Weights of a small mixture-of-experts language model, trained from scratch on English Wikipedia: 40 experts in each of 11 layers, a variant of Muon for the experts.
Below are experts of layer 6 (counted from 0) of a mixture-of-experts language model. Rows are named gate (a neuron's input weights, with its number), up (a neuron's input weights, with its number), down (a neuron's output weights, with its number) and show model dimensions 0-159. Each number is 128 + 32 x the weight over its row's rms, rounded and kept within 0 to 255. Numbers have three digits each.
Before each expert's rows: a language model's description of what the expert responds to. This comes from a sample of Wikipedia text that the model never trained on.

# expert 28
Mid-word syllable fragments. Short syllable pieces at the start or middle of longer words, often scientific terms, such as se in pseudo, ro in dehydrogenase, y in ecosystem.
gate0:138098124163081085158186106125121178175078184127181132135117142111179170102086135070116077164107103147172116149134193126118130104088098121116033154095080107113165130129172107132108164126175105096089079205158179157092155160112126138135139127081117079145105115115115082160169147072182163122114102119146183128141149114192170132119140095120186136103197132171118148124108101144123095080076127138149152163092140096121090095095131117115142115083153136112137138141162174096129121112068087
up0:140163169130158166152164107163108137133161121151157146069139137154124112126147180129161134120161122195110166116124094182085145138128115137111122127099076169157114085086091140167131111117145073080135159092112146106126155125040103134122136113118130108009118123139130067075151180108097121089095120175184124095126122196089088125054174116186091159084128093176081086116183178133166130103153112165167177108146162119125143171167108131121180150173140106135149139105139141144084122104131154
down0:129137167141058133137163118182103115124141115139156112152087124167055146102127040127164137127179090140116106123125165113129116139133135189171154214149113106158131124152098125147104051127153142098139138161168089161159128112156094176128141161105069091078106116077132128093079178164125107168116133071134114140112090134143045126143113168128106123086111119110165085094097120137141085161105166136125159165095111119111154165128153129105142114217144072132180114142075134119187173119070186
gate1:143088137164146138124155114119093130126144186111147150156144107073129068089114143135058125146145123062201062134159079117081083150151116132115152154186134118172161171132143179051126115158142151080176117146131095203075111120179107141129111165121128075155151099092185164154111061113131130135098149132163126130120195117134069115138059134110131144089111122102085139149164163125156085155119160166099167081126166139144108099134098149160131134189085086090156081130172095083104123128134111
up1:157118123155132148117159126106111110166148184184067089179118102180123117123146178160124128102121141100046115122149110168094177106125088150147144165217128144146117148120200166141134141081103125134124125108150166154112157140171077132143096112129119144127191099048113107090136108096102085158136101156144136171143178165047111076147102148102116151126100092188085131132150137120099106146134160140080118118129136118127202138151111178120113053091177099103134071150180097106125048143108117
down1:087122083143168121175107129138107111184124103118183120047169115080179114121120123161152146143084161070170096166113177195114139102177101105115082119149083160129163118128136114107124152108168036147126175124124132127162078127105100126163090127154126122163118194131160124180137129120123154143185131135119101173159134134123081130115080147152126107127137154095135113127151105180133110141139134143001137158114175107116117165097139172068068128102096147139074112165080132079162135169112077
gate2:121076020091151164184128103125182115140066165128134140142113120129134179096076096145108171155090110150177138127116157091148091141128172157154157065115167113124086142165117167159096184097151109158115137124194108058111127155131183130156100105132093177118131095121104172173140159094110103096189169084089116140173077153131111143156178075122114160115135104076116145165155095103092110080135163147146146134118121119158137139106125175120133149117138081186119152124098100160150144091100217
up2:137157145126146121135153132134176148133107118069110091122114099096177133156128088118115085095133117136094172138093138154143145099136120136136168093135110072144148125103167129114108134194093175143117120095063138154168145130106119087185211094155127097185171073063061141148081094072157117132128129148096121147158087127138136142130093040154103158174117097094108111160117169156079168072190191122097113131067136122122130145179203146135061125154146087106146180111125117113124153130192148
down2:095129175116137080127147077107094106130095106071125138145112079147125171171133143177158111102161123111139174097167109074083177154124120141109112122145138072090137145092156115123130169107144130177120183158120185099150129131198185111179159174111187077180095161093136143086129124125174142147116119091118124121141164158167100104087099116133102130059172094174113118076180129130090157089121131128164104143070127118146104207129138122116103105037150071154171140109092106071122165131181147
gate3:086142090203161151084048097095107083068068095082163144165073143166084116163143091091150135086151190114101142154078131136111111142115131160144120138101124102131099138114148116121111126120123126072149165133043104128112103183076177102100162068078099125162164114114135122116099143126104100119162157113156130110126153143142143162130091103171097107090163153101179169119086107125139066134149077159097135093101101158163100150099137110096093175027135140124203138146125119156152120155117106
up3:114115069146117082162094133112129094112092121053111130080083152166093142116118138114162150095101073183152146126142131116192140139135107101130102109146146138090151103127158130157143088167127177128161085140118068166101091143138174124094127098142086154117162152087109160094114116142134154097145095101153157151148097123110133163150180089198125054120144133204175094151096171031083052156105156109104132118080123107143163079160125151101060123090125140115132124141114116178081143144211107
down3:182089124151122077123144134121156162181117129115130170119100094153113120106087130113186123143189118064115158175167183167155130103143105061193125143084212105135124122126127082104114129155092115178061060157140177151110139116111110132107094103153111148123130075092134163107168164140109104182180100072140054151115142115104163171130088158130089113142100118169128110130103157143116122163046084155151114095081155116116109144148111154150116116187076154131183107145140192116086165128086120
gate4:117115149062121167086161150117204083129125131123150142151171135135099115100133104103122098138128098147121145127117129130061158194112128133157108102114129182153098129147100148106077132120122118175108173099099142119159116146173199132175046105135098158088149146113158098106149133125148097182163155166104120136099093165086030130088123095130168147181112179167129114120117137146185109031159195143145168184140108117183137154153155146079159111090153100151126147157044165131145107103141131
up4:151161167134133082083136096109074082155138125132150095134131103146128099117081183109117114063121123112169100155118096097109138060108150106161062104197123161161107146128162139189094138152146135150160183151154158093101084119090134125185163176083140130101138134124167157040066180148149053196191087080149109168139161064132131112135153107067112123127132100141122129104124097140185143113159149122146130078139120148106134139163101126134204126110130087150143104103104164096111165091174132
down4:202110141081126157135106123126184124128134126174152182093136141164098129136151134130150169152082148102112135187121119112070100129141125133128129103111073100105114094110104197134088157072123149113121101157139123151160172163101130187151144076099101161201123108066216142153130120110199166180102132149129047129145127151109178135144142112203123118140112084114044110069068136137118130155141197086084102128131112115110110139078166143133079148161107083138115122150117142115116075162103104
gate5:151111130125157122098140146166160067176145102106134143108127111141122144079107144064140144122129053194132138136100101086056166218149133158070137156113114154147136123108092134186126133105118073097132167166163116162124146117096139168079161128125106091123110156053158101098118054115126126218110106164184185120147089061065136157135092148122098135091133115120119163094093083150133151110073137080158060174156139130111130116088077101121107162166145121138132098115115137140112140088095099
up5:146149119154141168071174120169078077105118137128109138104176143122106127146209096165153170088114068106157116124112099164211090142084152107167123105142135162115139105161169098105113137170116177083153083177143153166144165100185096163126062097119092151073138136090141148112093117131116165096153125135096102165119088100096116143197168105132129138147107129124129133146124185155140072102128190127180107129205163146116171150131144160069115142134112160182080160182149090110145082133163083
down5:081114109148172071169159220137127168097153156125131182113129150109192112134139149164130047101092076103171144116065122098153095122068126157151084165121109094125113135088199148129107121100154113141136134139077126158178097161083110129148116119172200183106142102153101110166139116106189173096147070101069153194141113142109113116084112152097105125138085138106107089193133100186119119120169126099147125191115173138108088100132108126102134108092084160106140143132127160124113146145178083
gate6:104141125108100059112147114163078135142085128140144132168091130092146082152154216174134164136178137164125135187078094100160109111156146071141094035136129212139087108115120170140120135169094170102127128186139148180087087068167119080118089048134117174120100113114153166094114132094134157142177173114106065130123131138160183110120164161125092092103116137119104133196164116157125141117123136037110144139130133178142156118157085110123123180133081105144137116104132125159133128144131108
up6:184195156143090163171105160143152100122148111126112150159144142131178138129133163120171101145090165164110159134135111133101110035071139104172111056178131140159153159128137183115201131156108153140124136140116152160143153124083093131118149062161116181092120110179066095121061125139136144162149179131112120075158118156140121075113123098116112161145075191113126144134164141104109173094144092167118193133124103150119173104170086170095148103082119025124147119150163154144096128140117178
down6:162098166108105148155152187069067135140131057099131133109112171140106118149140086143111122128180194146155130108042159163130150138123189116110192137136093135098107089185130147053105092095160106194097125162177115134125117140087170071094101105123080153160125129155136093117154135150108154094118077136113081089093104096158160149183101113088143130129177192130165152158141154093095131126101169098137086124188148119132090097214100117136165088093144125111150116124110105167117148105168163
gate7:127116128128114179139135157176148122126076104173153123122159123128119135174112115097161133123133062132101139112134179097108134140125105115178091145152136087130100102105131124111192071155147129143164085040099152113090136171110092130156150079191134142155081169124108158100102149148099172118056112122150150140099080126126186133033120117177144088132136148052149111169124189075130109112185151116089162132139103058131088175118148107145190164095103098061128103114162136054134110148140154
up7:107167169139106139166073111146117125132121120135130086100138141070200130168092115125145161137144137110094140115164103168161097136138140166123120124118162078107067237147133159114120118170107135070169100136070142141176091109121127119123121085139134137109169077081127063114132178124134102095190128103125133079112145080093153140133118120130081094069128122132100139183139162096158146151153153078106096122090055211107098087116141125148135120102162223152112120085143149105050097138150159
down7:127166124091136127124078079202110138131180104144167121080158147072142094133109105068115186146141120127156155161138169141151094116148160132177145158099136144089188117118173120162112112125150120115127069132109097205157162078182093143159092117128147150105080163120056134157108153183082143075098150080115126155139135109115153152124086162154119116153145151066129137108120082129133152096087161108115133126119130042180139128194199091103143132148155162122094104089064164048104112135113150
gate8:185083146143088087165107114098117144098112149086111083163176097130113125147140147100103154100152090141114156131130182049175127137134136189110114129096144100145171144183137082127117123086184167138151095115118191107135121135135161086148181111118205112138099106135096133107136148139070141127107103110128142089127112109123144047116177096115169117100054067151165140112192109105166108120073169160114178086139086157073136122067129149176117111116139159168109178086131107141127049177099132
up8:109137096151103158155080134120158159159095078127118092148118123154116128112109100227140167127150110108096132181093129157160155074103124070085160172137094145145146154133171180046077148111080121106125133130172141122140110065099100131087054105148092084080144160114132216118100131098128137114091110130138135179137119160116181088059134100123129146144105141112108104151061098201087082147171163127126140137134155100138136064156141152118112149117136103039147124110120132086180108162102126
down8:184120147149136127125128155135101118121138135103106150127122157076104130128111156099107100149099130120117075223150156085146134148123094118141085154126069102112152085101111106056119161154154187129058125120150145160158045148137130128130112170115160067137146162140112101150150140085156083087127153104107103147060137086185125150067090167132159163063149124185133145090112118190168121145127113211141069071144131150172149065199094127125151150086127098093145126149134171130129144145153178
gate9:125103104102151102130135137109146136121087146067121145141192140140073186116118142154155113193129094113186085106097128084056103182187103150182163126124176085145176094147155153150153146119108092100087205134078092188123130104141091110077116205137118112118111110113190139140086134182130149179154144121165133165101116145173076149140168201103100162193132175129122120151129111125147154107154117157107106177158153154086150165157089116138164102112091156134127144136176124098118178089111169
up9:131099085149145182091084122138167152127092135097066105127142162098113147151111125173153148177189134103104137113081157179135086117134157099144052097092098142099150118101149123122132175167151098203139100122096104116085175168162134077092174135150100132118148149088120135076182077211123091167098120106172177116130102128134144175131112086112168116145179071125129125114133095097142114144115111173105113150134129154163148075144184094109099163135109187123108144180112171114058111063162182
down9:123095119155170129083121085122078095104134112143107148094175172079105139127098143195138133114128137137109106181147081148094123126114140156157111144145111151121080128083151103087161132131077101139160137053144111137079151101092205158107082123179179149173138147136185157128123120076130128121075084096134135141116137164070102115113136137154140149110123070084155222069172139160125100093109176081120110195166139106209121065167115131155173131096138164113140167100117170165090120166151107
gate10:122066107078092133121128125134072170124166183191124140163111065150118130138114173121127118115115150171098117106132087122086102133142116060135060093151109156086095138149101143158170120113119099111160141161089113210127132123162129131130173174091096093093102097129097120082128128185093105098101122125124118143140135126137126161130190121112116165066137102070162209112164086192142098189171077203090131100103154124147127129118156092042135096132136139142136149122092061103113159150083151
up10:148133121154141128155084087086177089176085075087118148127142165164110177058167120184119112096105113172155112118106084123147145078117129148166107141154105134104134083145182129143090151082120086138125126150149137116124134080058159133121076118144129118092143180116127128126166131165133108154171150189130084102111183131143130103152095089109106150131163154075155059076151056109135117159112108120122154213105136179101164199093125191139164150207107100170137107163169138117159173098139126
down10:162107082081157129110106093080143093059169102109116142130120195177123070139121078156094090139138168151066108092204144167116169122109169146152110137137123186102130102126184173128136124149121072109119157143143136151109101100130129171158131143109138100126147142085109109161127116075089134136154193090115148161168113174142086106088154097162127114076106109100182025097159101118117117179115050132101125159172146198163141112125097122166117152138081161135118175160126142117154139163073162
gate11:107126125158159169096133106100056123111105132129095155100175133083143111167046217081073114136097097068104145147116087195092089099088062136122097164162144148080131105124068118132096094135152085120070117096082122110099122095156146111174122114119133110096152160151099131132130103116126095069119152086122139074145126133154092158084087103160156152084158096103108146134099147120125185095136127193112119164134111159130124164132096096168085091150150132164156113086194175117061070146144142
up11:150094145161106088221103139146047080138188127126091170038112115097111087051107137153155138128125154112129114129085111187165192095110163051144095133099102157183130127147184114095114107134109157109113107079128112135162121154127165102107102131096175129102110151149118149141139169119154068128162205125158119188119133135123157137113083184161105115130150134194118082144133116118167073162110072126194160124100115111129121147123165126123133123134139105115145117129089054107137132076125081
down11:158129185162138106157155100119113117128148132213039122173124215167200154159144158119131126155106102148133098152175145164116157163048156111126126166117112111135076113148146153145103106111112129177149207196118119117115079136132130130117095174106069167125068147085085134117126112093097080133120088108098068113112100106142149208147145149114158140098138141126166073158124127145098107154143104079135122100118080155109150091120129120133146157087149170126102076182161069106112107076110149
gate12:132139078097102136116105136100161139113113123157138091101188085093162193144121148177088203205141135145120069172151124093093115104129096179137144112154123147108128092179096129169097110157130168145117168120123085140144163073153127067151138130138108118110149180100080115169075073105171162117079119064102159145127118069122113152085165157133163110104131146088121078124102128175090119143086125124144056105169167110174124110111148124160130167128105119109181165037153121111075152175122084
up12:080121172141117129138114148098118095152154132183157125175129134142176118120096106095156175107076143063154134153099108069112162130123170120177161120148152144107076128174134175116127061136103141163167158139146168135079136177153134158159124154107138138096141157155171212102171151125153124137144096106165061127130130128114168095080091075088085159156140095093121150138161137092156147146145120166165090130124075118139081117054159189085094184165220172131161075132138115070108097111126136
down12:130120108170152080052182070143145103153136163171135131155124119101179128130129055182149153180175106121114143151125135116119093098054128119101128139190109072121168157035183157130124134089090105155167143113122100095171134132097123094165159165180083174151067139179135139151181107140106126142096131104151138126158146142186137098046191103177111132110138110157117137092092075116092123117136142092090174108166116096039092163110129117144120096136110151149140159147139140103133125127094144
gate13:114149133114118073087082154153109156166131186204094092145121161108106125146159180136102171115172146141128103137145143128168121129114136114108158161074149119167152141122082114148072105107121125151152108123077191158150172158154139113082185122132162081098096105112168084122170148138058118151134152065150161068109116101066162088127120092082116176165190144160111142130149137076115107146115080116075091099139170157118167126085133126140074193141091093156133173164110136084136142193197133
up13:167105137166136118170125106161170113151152106119145092170124153160128148105165115154088131082149117194048108139073181138132150131141174149095122161158107120092137128128089060125099123159100123127115131134127149145172089164119147100136204111172133107108124150054165114190106117104059083106151162116159132110074108109120172122083114161124089120134118091090118086076154158167179072087103129118137179108110082172127157138131106179137157135077169159132133127054111128051153109134202177
down13:191114182172180118103131192155114081174074080095128118104152114125147113122169159155126135062124172127165110088172155146062121122127106183087123159175181115113197101142106107136101083132128178118124182145148095069161194130094119143125185105116108137100095114128146092096084109118074157137095117044123107128089077112156150161135167166090166148146153109168107118138168095123150120092125092124126091111172147108169088110083177110154165139139167116129132157164121106083086116115082175
gate14:140157158094104118112106128134119164097127120083125071158126125155198146141197099171116066161073160206140138175097106148077153093113116151093119151224102170165102136182128177084171145131136168110111146126106118162130126137119150151176104116102116098121139166142149148137126154113083056085149062150128171121126131127154104183127157089084111084161068095125119069128097110145107121132117084155090169080089143095099137104152156151108119065091157129127207154112137156076118162093106132
up14:213123111099181103148134097100077162125126132072097116134153178122107143165136155113095136123128111098153082097087170130105164137138099138162131117117141083160135160158098150156200135188121111101143147087132144126149076116106163068116165174115078105140173153132079155166105179182113132138082121095173147105156131131169130071147122157095131056149106093122181152097116083189223143093138158110108119128103160111126178136161173133071163126121148165125096111184195166131180127115123164
down14:177119084121163141132146153101116126151144143086211110142138119087077128143160151123115142125133153083109160154107117124061110087162102097077123164145142160090146117063186117065093116131148041084198116096115185157149071131160139129152150120133115165106095114140157199140074081170047180186149130142162079146167092124124164129132143123157150104097096082129143149128119119116085145094199138154173152122116083106103118119113119107128098157177182070150123104150154118152102177155115123
gate15:103177105154106127073113154166124100062142074100109094091141115102087135164092127079158157116123146160156100097165103127118098105115169181140154140112143145070118208148127111087130146129188112122145098110195154171183180099081177117140152146074156132127085157159108096160136128120093148139161119180113140167178073134178121134179097091074166106114168164060113162117122136157133131103103086142127159139107192122109116163139130123173149125126090209123125172125102173176142126196096165
up15:128148170161155115124161152194087145083154112159099117103138092118187121136142128120133141158207090131167110107112089157106092124140087142114153087073105139118117120110107079115126186119122133116137138115125135138124126154155108097125105129125089179134127153143145128111109087202164160113096095062104090103164161145131149144073073152133139081159144181091041089166111154145099162161135129143136167086077102148154120106179083183094189099142109019179177132162179121094115183117102121
down15:053128149146142172178172102184145176168159120090122177145057117125138130211151094119157132112094071117128172158135157125150079155088127154104119138108127141144130101120108185091151126139121174138178154107096117064096125124136078121118086134169119099131174184111159081112165174138083138121114117123098146143168153163056120111144188103097096146081147172168155072080115159184126152154094127109089091108057123130154143125102110127114042141115131111127112170118062140138113116113185150
gate16:142090104148180178104150127121077109183154092122088121089121089096209107087146109113084138167119137148167102137130156104149125178132127193167172159139088172149087158067171131196148100063171114105169124156102101118152131124125115159136162118131152148148122149157118101101132146103086127168087162122175152099154149095110135146147144159113071149126077204183141133158154136108069143111126146132131138125119158139064086096173125131121144064084116061153147181136131100051108172114146192
up16:111090120152091146133128118124068089105143141109131112131089168150119173109096088123154114150107154126124106124153107111129178163088044082172069114130092135139159130165162068093142137198181138176133072116124138133121129095169161126090161138066138123104110126121147096107126092068124137123132145157112109137115086105141108150143157144161080091110112089161151146092117120121128125065135107213136142087124106173107105167118205191124160132136110121142076039135027118175098115072151079
down16:119101112168156162077092106165124121103168086145142133190151093105226123137179062161182082073097159080150122127142160154145117105113146114093089145152089128174118128083104103061165125084169133123139189157144148145150106114164075143178098151090143091109137149103088081190151138115135137138105104085117061086130161176083117096165140159166109073142127136110132097148131120211123144144154133117140132126129144156126124129112115110144062137146191102138165149120097196132073073105114157
gate17:121095087183134138177153142130101158095121053114170106106130117095079153128102127104101082221145124145125135126091135143128138141076108105121053113169083132117076168146151207089160118081126106125126155154163063166143122206181167179071141048122142159092125094107126144104125086081144145122196118116118156112080135162116122152154114157174150134138069113119159138090087134162088095116119082147118122163131149067164141165101191134144163105131138103116112113196167121137128132104131141
up17:146112106130054082156049116157128070141090154149070080098089105105191110160115126093184114125165120148109146096152114138106152107148210136127113103127113080131071089124159165175151108155152165131131126126173151185119128092111129160137119070133166148158082089161110134086165137176118172175130135149082116106135138147054104135183053078091175088127101129136146097111082103094125126111174136095126099164100125090143108155122114164127148077153101085115159215141122146146079120101121120
down17:069124138100137107092160074142127103101123123149162056136182136139149129086154109135146114119118185143151159100138093118124099081135175114100179109146113135127195117087190090151099175089142191103129059142152097130179138166163140124083147120158176099135132160085081097155109099084120177134089186100096153122127191095171104142136139065093177069120088157136173122156131141161099123109111108111123158152145076082145148164123130098023187169102120153093164120165125138154117154138141109
gate18:137151070096109126106131158125154127122168169125052158159168115139136123166140117143138130067118167123095111115115144179146140120102137146079125103151110112095115164061159130147068155074099138124147117142092106089114104107182161176127093121093090118108086058091141156071149095168137127086181096146093159162177091090099115134129145072146165148147130112184109163094151108071217050100190118084145093149129138161178073095080108106179093150133095148081156135128093126148122120145094150
up18:152126130086158144066112207101100134095182147101130218091104108093112155181101127094095161103138116117125187076099167149111169128145157147121110090144164111171101170108120107129088138123115067172149103102154125154092148153180041123104134123105131142119117089170156174116148111155138149149121093178102116144151136143074064158087151158133150121117097175120097138105147083121094125194115145155128150163151100167153122120168129182088079138211115070080139148166089138136076167163098128
down18:106170127101147193123145072140065125090134170094125153133186120174177124146163196149185148142183126146113098188137146155135178159145198122103133156124066116139163135149122124164108109171111098115113058151176188189143137116137057108067135112102055126112141107119134117136098161132125190090121101116103085136119125131115128159093184079114122129133110115110118136121065074130142072120136145092103127131117100107167091118103162102095110164145150136173152206089101081156066090128117130
gate19:158113149162126133198138153092098143114115170143119110163090192191084185184117117106148114044142083111112140180116098136132110167178111134118152129093153134112154133107141118109124132140143143108164198118163080145182104154106054125110157100143124115168137161118130195096136170134169099154105094154208123153088136129114094143129154127077135119097093113105137151111138072090147167158133126071144152173085098088182120082040093111130133119180152096123124135125184130073173173129158170
up19:146182120067081183083145141168145127104091142139151156140078206145070073094147136177086100167112132081137137206195178130171165168085116116133118156113142120103157141116104181111098140129097132121058111122071183131170132133132139050089140131119100140151094114148123073148159111044135109119120099088071144090168136111108140114131168137181110141060085132152134115126123193131116152140089178111160140081122092137111081125139159120142116124087142149109125147149119192146105130112101172
down19:132143104087094153137137142087115112130077129110148169134147184155112123129123103140085109093108143168097131206117095149074127110085160081137167112105098152088062112112116191160163080156163123117160161093128073151135155142133173160121188155104130126139168191152146146142137125102098067139103115136148111089131165056154108110168105170166100140112169143126070131107150086170166174125143165088090184091153080123097174084096093130117137178115070133130077098152206131066164138121175120
gate20:110161128143095163087130152060119141100120151167141083158137105109134184132121087144114058163137102101065136120161180079134166090161122141176154167115121135132140182130126077089139078117148119112138175109117117163105066172145104167142150040134167165176096083142165146107195142167040106179132183105123121169082103100148123163138109119180107096085149149150180094131151200141102110145075087150175113139125128113116128084149076146176127144182088111125123158109141112109138143151150145
up20:104141079122201093111126116140144075136086085052115167145085146109167185108096164151171129132145171149171137134121158140121065151142173087184137044093136087140060139111106182113091137128075197158200148171119131088091084135142152096171155142125120121146130110174177097136111052149174128126127085134084116169149148125142151096127193163147160112087143149128136173191162122101146104108129115129092139106111164116151111129148156116078125126046089120148083096126120129156126112125118117
down20:164130123118153137122123082116128124214130076130168138129093092197120103136093144157076141103085103218149127150138142153112112112150146100074073145160151153116146103162154101127126166092132017106087180121178131148157157085111165071121103173155119123151144110099118167139128093144152140186084151124119155162135103180116153160135151098097136156110152082142122162135127131141139118146087137142088152099135042100130191057116077122138089114105229145119088158118079142137126094138135121
gate21:072128043135144177166112128132184150092107119124138112078069133179159116165176120120132145099128143055091154140149089155111197092107112096129083127106141134118125094104138148143137100137138138058168142147139156172144093167139090167142150080113141118116182131109126126184171115136041094157128180197118131132121081124091100108102103069077109180167127069134072114049095146094109113101060086121173159099118105091132127133133142136165055101092118125159115151145146118124142133113110127
up21:091135107120171155106141148094122159141080150102116104139089160141111141127131203128118138149124132084096124123167122090090095151132083113174150132178150124088130103108157103086158124153133158127130094146108095139121080170170092037160115166124135131178102102014119088126175159171155110101130119140143106141190126106075130143128087158169067110196088094029096161143115146158140145131127090068162118110120085131133161128174183102120080095160123112176142145151175132101117130117176075
down21:157121108092130137139117112144076120184100143132125100105165173107134108073105056127171149154184150138086137153119112066109133133127131166128098159125172127084124159204148128078132135152075149122140147113122131205120094147119068127090140140118107104117198128077138136127092149166088153108159129128199100176134158087133139094125080121099161117081138090090177101144105140138095111130157127121099094118140171135119127067123139149171094213121150107125142164199182145204075086152113048
gate22:161086149126165049122095143122165154076145115129110177146109100058137142159124158106101102151148078130189095098077142045135102140162139123093122132089124184115123125160088145131146164153189030082121176135155119110153135157108081057161096142148135110075132099144168062141125160115136154117063137105080102131100115177159151130100087176106157092140173131155108183090159087084101121097126089119119094147148099097093083185132114119099119081092115112151111144132131119111068114139158139
up22:062143207178139074089154167171143075084131144089182154159121155114177145153142100058152125141113169122116101075071192160116124087090123155136094121102122175106121089159141159161074189126111118150128075108117127174121095148149116120140132120137099146135134137128129078120046074101119163140108072112092076142152098089115122124173089134153131125116166148081090080194141124104166099109060144116096128099129137125110113162154105126111143189135218120107147122116126175129092131084119163
down22:124135204117120107138104136131134183148131134156169108115127152107125151065175152109144117139130165135159148150188100082120115146148130150129156147171082107092138109131143112143132124114141161125147092162088156153143176142104143178047165147145037160092116158137139077071083121044140156147083151221090141123142075107174149174157162133100099119131103149088210062155130078135100153133111114141108137130122135163090072119164111103100145177097089125140079162145090097071090130088137105
gate23:091178127045100130130081160188122158118122139131187085114162114152152108092111146139105171112133069152131146117155188111107138085084173128145109160167074114135191156131125123131149199092092109125103130126175117090245146130160119120120149154109176113146066144166091137150149132087115110138138156169115166164158162147095122146113180158169086151139155121133112171119157136109111128185077130186141103129115158160212178126178126090127124174149124147131140118078124143139164195116153083
up23:170121115175118157106145092156194154141124130152179177142105128124171117179101127144186087119131150104093113133055131137112160112130092141104139109056103116161089133155078078142101118143138169135102147159097133135133062142166156174036138098144172111135110085158171070128119104119131047058138140165082192120101135163147122148030145091142176128119081181056148116108140090121186151158099091089118108130134135137096099097090141138104096147152116139134119096177158122126106132136151150
down23:151181200171062156134093181146148086056132102126140139098170101156142120166153122151147071152170113158094112149104125121101155113139080105105136146102154119106110071150082147098108179109129130137113140123104060145076131147165146089116095117177143088081101070114151102086137109106137051114149121136118132124092099145129116144086076127136163135129147120148121113185095108103155115134114122133163089168175140121214118165181095129152082095158147184151145203149161178164195065108163121
gate24:122163176135068160136123149072127147070167065137105111073124130139114135165121133146101152084086135071079163150166054129135194157139117133113091120097121087160179142181108089109061133138101143149120118139108106139098089101137094149096064140100097113163138178163155091114138113164148082195120117118107108129101171069189091172140150093063185142137159193113143103118153116113112109156123073178128108110125116128156098075205099101145114165093098082135116176088162137122139135147139122
up24:059146086176130146148106141175111109202113139082145143128120140170140172102175145111132099140139146155140170123101152109135136139196138092152117134213152165127108103130171133045168125106116116141139133121109138133091189129138127150122148146123148165127157074083038198131161148085128113164127137108055105130091100161199133111125128112141121140182112153201142137112103169152150095126162153140179105186173145089091117112085150149175160132160095162153123118131092080060144156082094091
down24:110200123138184110097091076146168121107112133061106112118127167114076145152192188118117125096107100199113169111200119134160130131110138129147066150150121097152129156159115125104126138131117158109164134115123132123067164109102144136069159158094154129091140103088128164166108142139096055108145115165095163169103128200082130077165166164160129124149094126138174092136111124109082094096109177103112124150110087108083089103148163184122170057176146136117168090099220098129131102142161111
gate25:085112211125106151106153138157143166089112116143125178174131099183112185122117107061171113140171127133156119164118142137130099152078150128164098181134136064154122103113210133168141129123108118129148151161108125118089110100129104197133053131130139145110132120162187109127141121096115177153045181090169099072087112167163127121132098082141120133166105092137129136077165094100075147157140112122078127132126114158147167059080097096164167151134108118088091077140149175195096173117115152
up25:187098162104151144159164132112161100087142128115135175142094112188111157119150143135071173127120094131067169108147139075109193120165133202135126159092148143110175114177147084150120143109094087145152146120157128132117167177123143094137119173083111134165159133138161120090154144107136162136119062147079156112132103114122143157207170105123082079099067158098200161065099130153094109103159156151129107177163096112116112107071126119184062172093110128130101109133176120122107160156138039
down25:090140140080120156125099100176089156170128117141134103176153166148152153117140165078148149118137121128068155120085118125105118144109158090107076107133167157119148134141119156063098094094155153147160155136154113080101203156131165060117124167150115202115146069110109171178082138076133116100137146143144164069173133104149131156093168156119184140098043133141077201094126122147156124143116099070100180134151114146148138136087120133135154159118011093136131162078074135159116133135138129
gate26:111169140189203104122084101188160174126153110120129072217181078183156101141107118139176098134131153167082100155141091087137124130095154127068178107050098152135067161091135171121124202147166155154097184133168128169135160118143114115120144120106142104106093126129105102113163166147108109124150083134144104119148048123106125158071148089106220111159118136125120145155158127098131125122137120176125123094148108146135151141112126133117149128135112177157110207145118113195135178145079129
up26:188087106126113079133128051160125126139140123076075160193091106157121119046083125195150102103134072099148156125093100117142158090112080098084140125071136200210127115158116153147109136132111095142103135125120108178107136104135152203121151098103196092100089098075124132094154170134163161134124102117081148093105122151106132125113116143096127078096154116097102128118141114173163168150090148169128082125113114163114100091118151163074120130102065112110204143082129122138071103109171135
down26:145108107140136144065128161125163152130173098156096124164118091103108179161114064162120114060148137125084140129089116108106181126080085108146112163136161141178109155150138146038152151105134102121120205144104085113178140128164164192183099111158138128126145088141094092136174164111102102154153157202111161117117130138091144140165128110127218131135078125148152118138136088097143079125118138070106086181098079181129107125115150091085117081099183134108120145133214165085127090109109105
gate27:124111122175101169125087117067093120106175117141153098180124105146134098130116145136159123189115132093146143116187131132173165114134192158136092196165133133169120136124123090087102103108131142134102175138123158191186085119105172111113141122152130158136113038175146116138157117180108138139131137150068180094136122180160177079162108134171081176114151167096115128080137102126081132104073115091108154097045130135179113110066081156075088113126120152112163090142086160121099119102111056
up27:134164146173093157134129159135139190114105208163128074133127167137088161177134100181131077123098120194129137065082087135108080143114124133125174076152148130150112145124093115175146123094119123161101097112130078109159140105142098168159118080156123145170102116087110165103124169157122101139139098089176076145162137112141139124153187079176113164103070164196162130154141125172118220144120136186210140132160148116136200157165176141132145149141158154114125131095137147154105087065128113
down27:168131170138142123116089118166109166179149124114129095162159086115108117114140188116133135099114098167110101158101167096166178076088159152101134160111106117130106134089141159191138153104197163128115105139144074168099170117167132169131100127104091105161154091083185091088120078147136095098121104142132141158129102097092139102132141134137088141081201205125061156175105152161141185127141131066082099077176104076149146155138133139130073177102053117064189110115161119133120141133091160
gate28:100148153174151101154123166115040120140090117204184124191059135119064124110193148135122089159076137073111103118091175155155130079111137124144092119092141108100137126141147126145119129046141125097156079141143100110129111114054168085116108128129183076119132163100141140187092142116024098144125131125122102113104092117108162117110113111163103118126067135121075149153138115159128148169080132145152093112073121135080162160142131100154155168113144173121139164109194100086167133111115167
up28:088077120118107088141144119161089175167135111108120111151130117123161164160131164185148186046189105130107136092130153151104105146112104139124156122166136153107083141129133144117094104192134080117086156145081126099123096131143074089166154118081107094132130134078157119123133125179131198128063160156094146196145082158097169177157101137118132179098110118107178089102181074110190159135133094096106154166162124102146159078070161049114130129161120143093145130094051089143103128141093133
down28:081092075167063158138129118119132100129148114080141148110131162126175118062108119195098103119176128171179139085150148173148086136120144117147095113123125147134090074110162154153153173143160131150118110134088125097161162166145120156105097139125135137106135127118034111154119157127167090152080155086111145199165142090050099230124146091108119196140067103156116128126163117136131110103116109132143119158189108141155055116147116127164112046120149113124170167135150161170139135065101098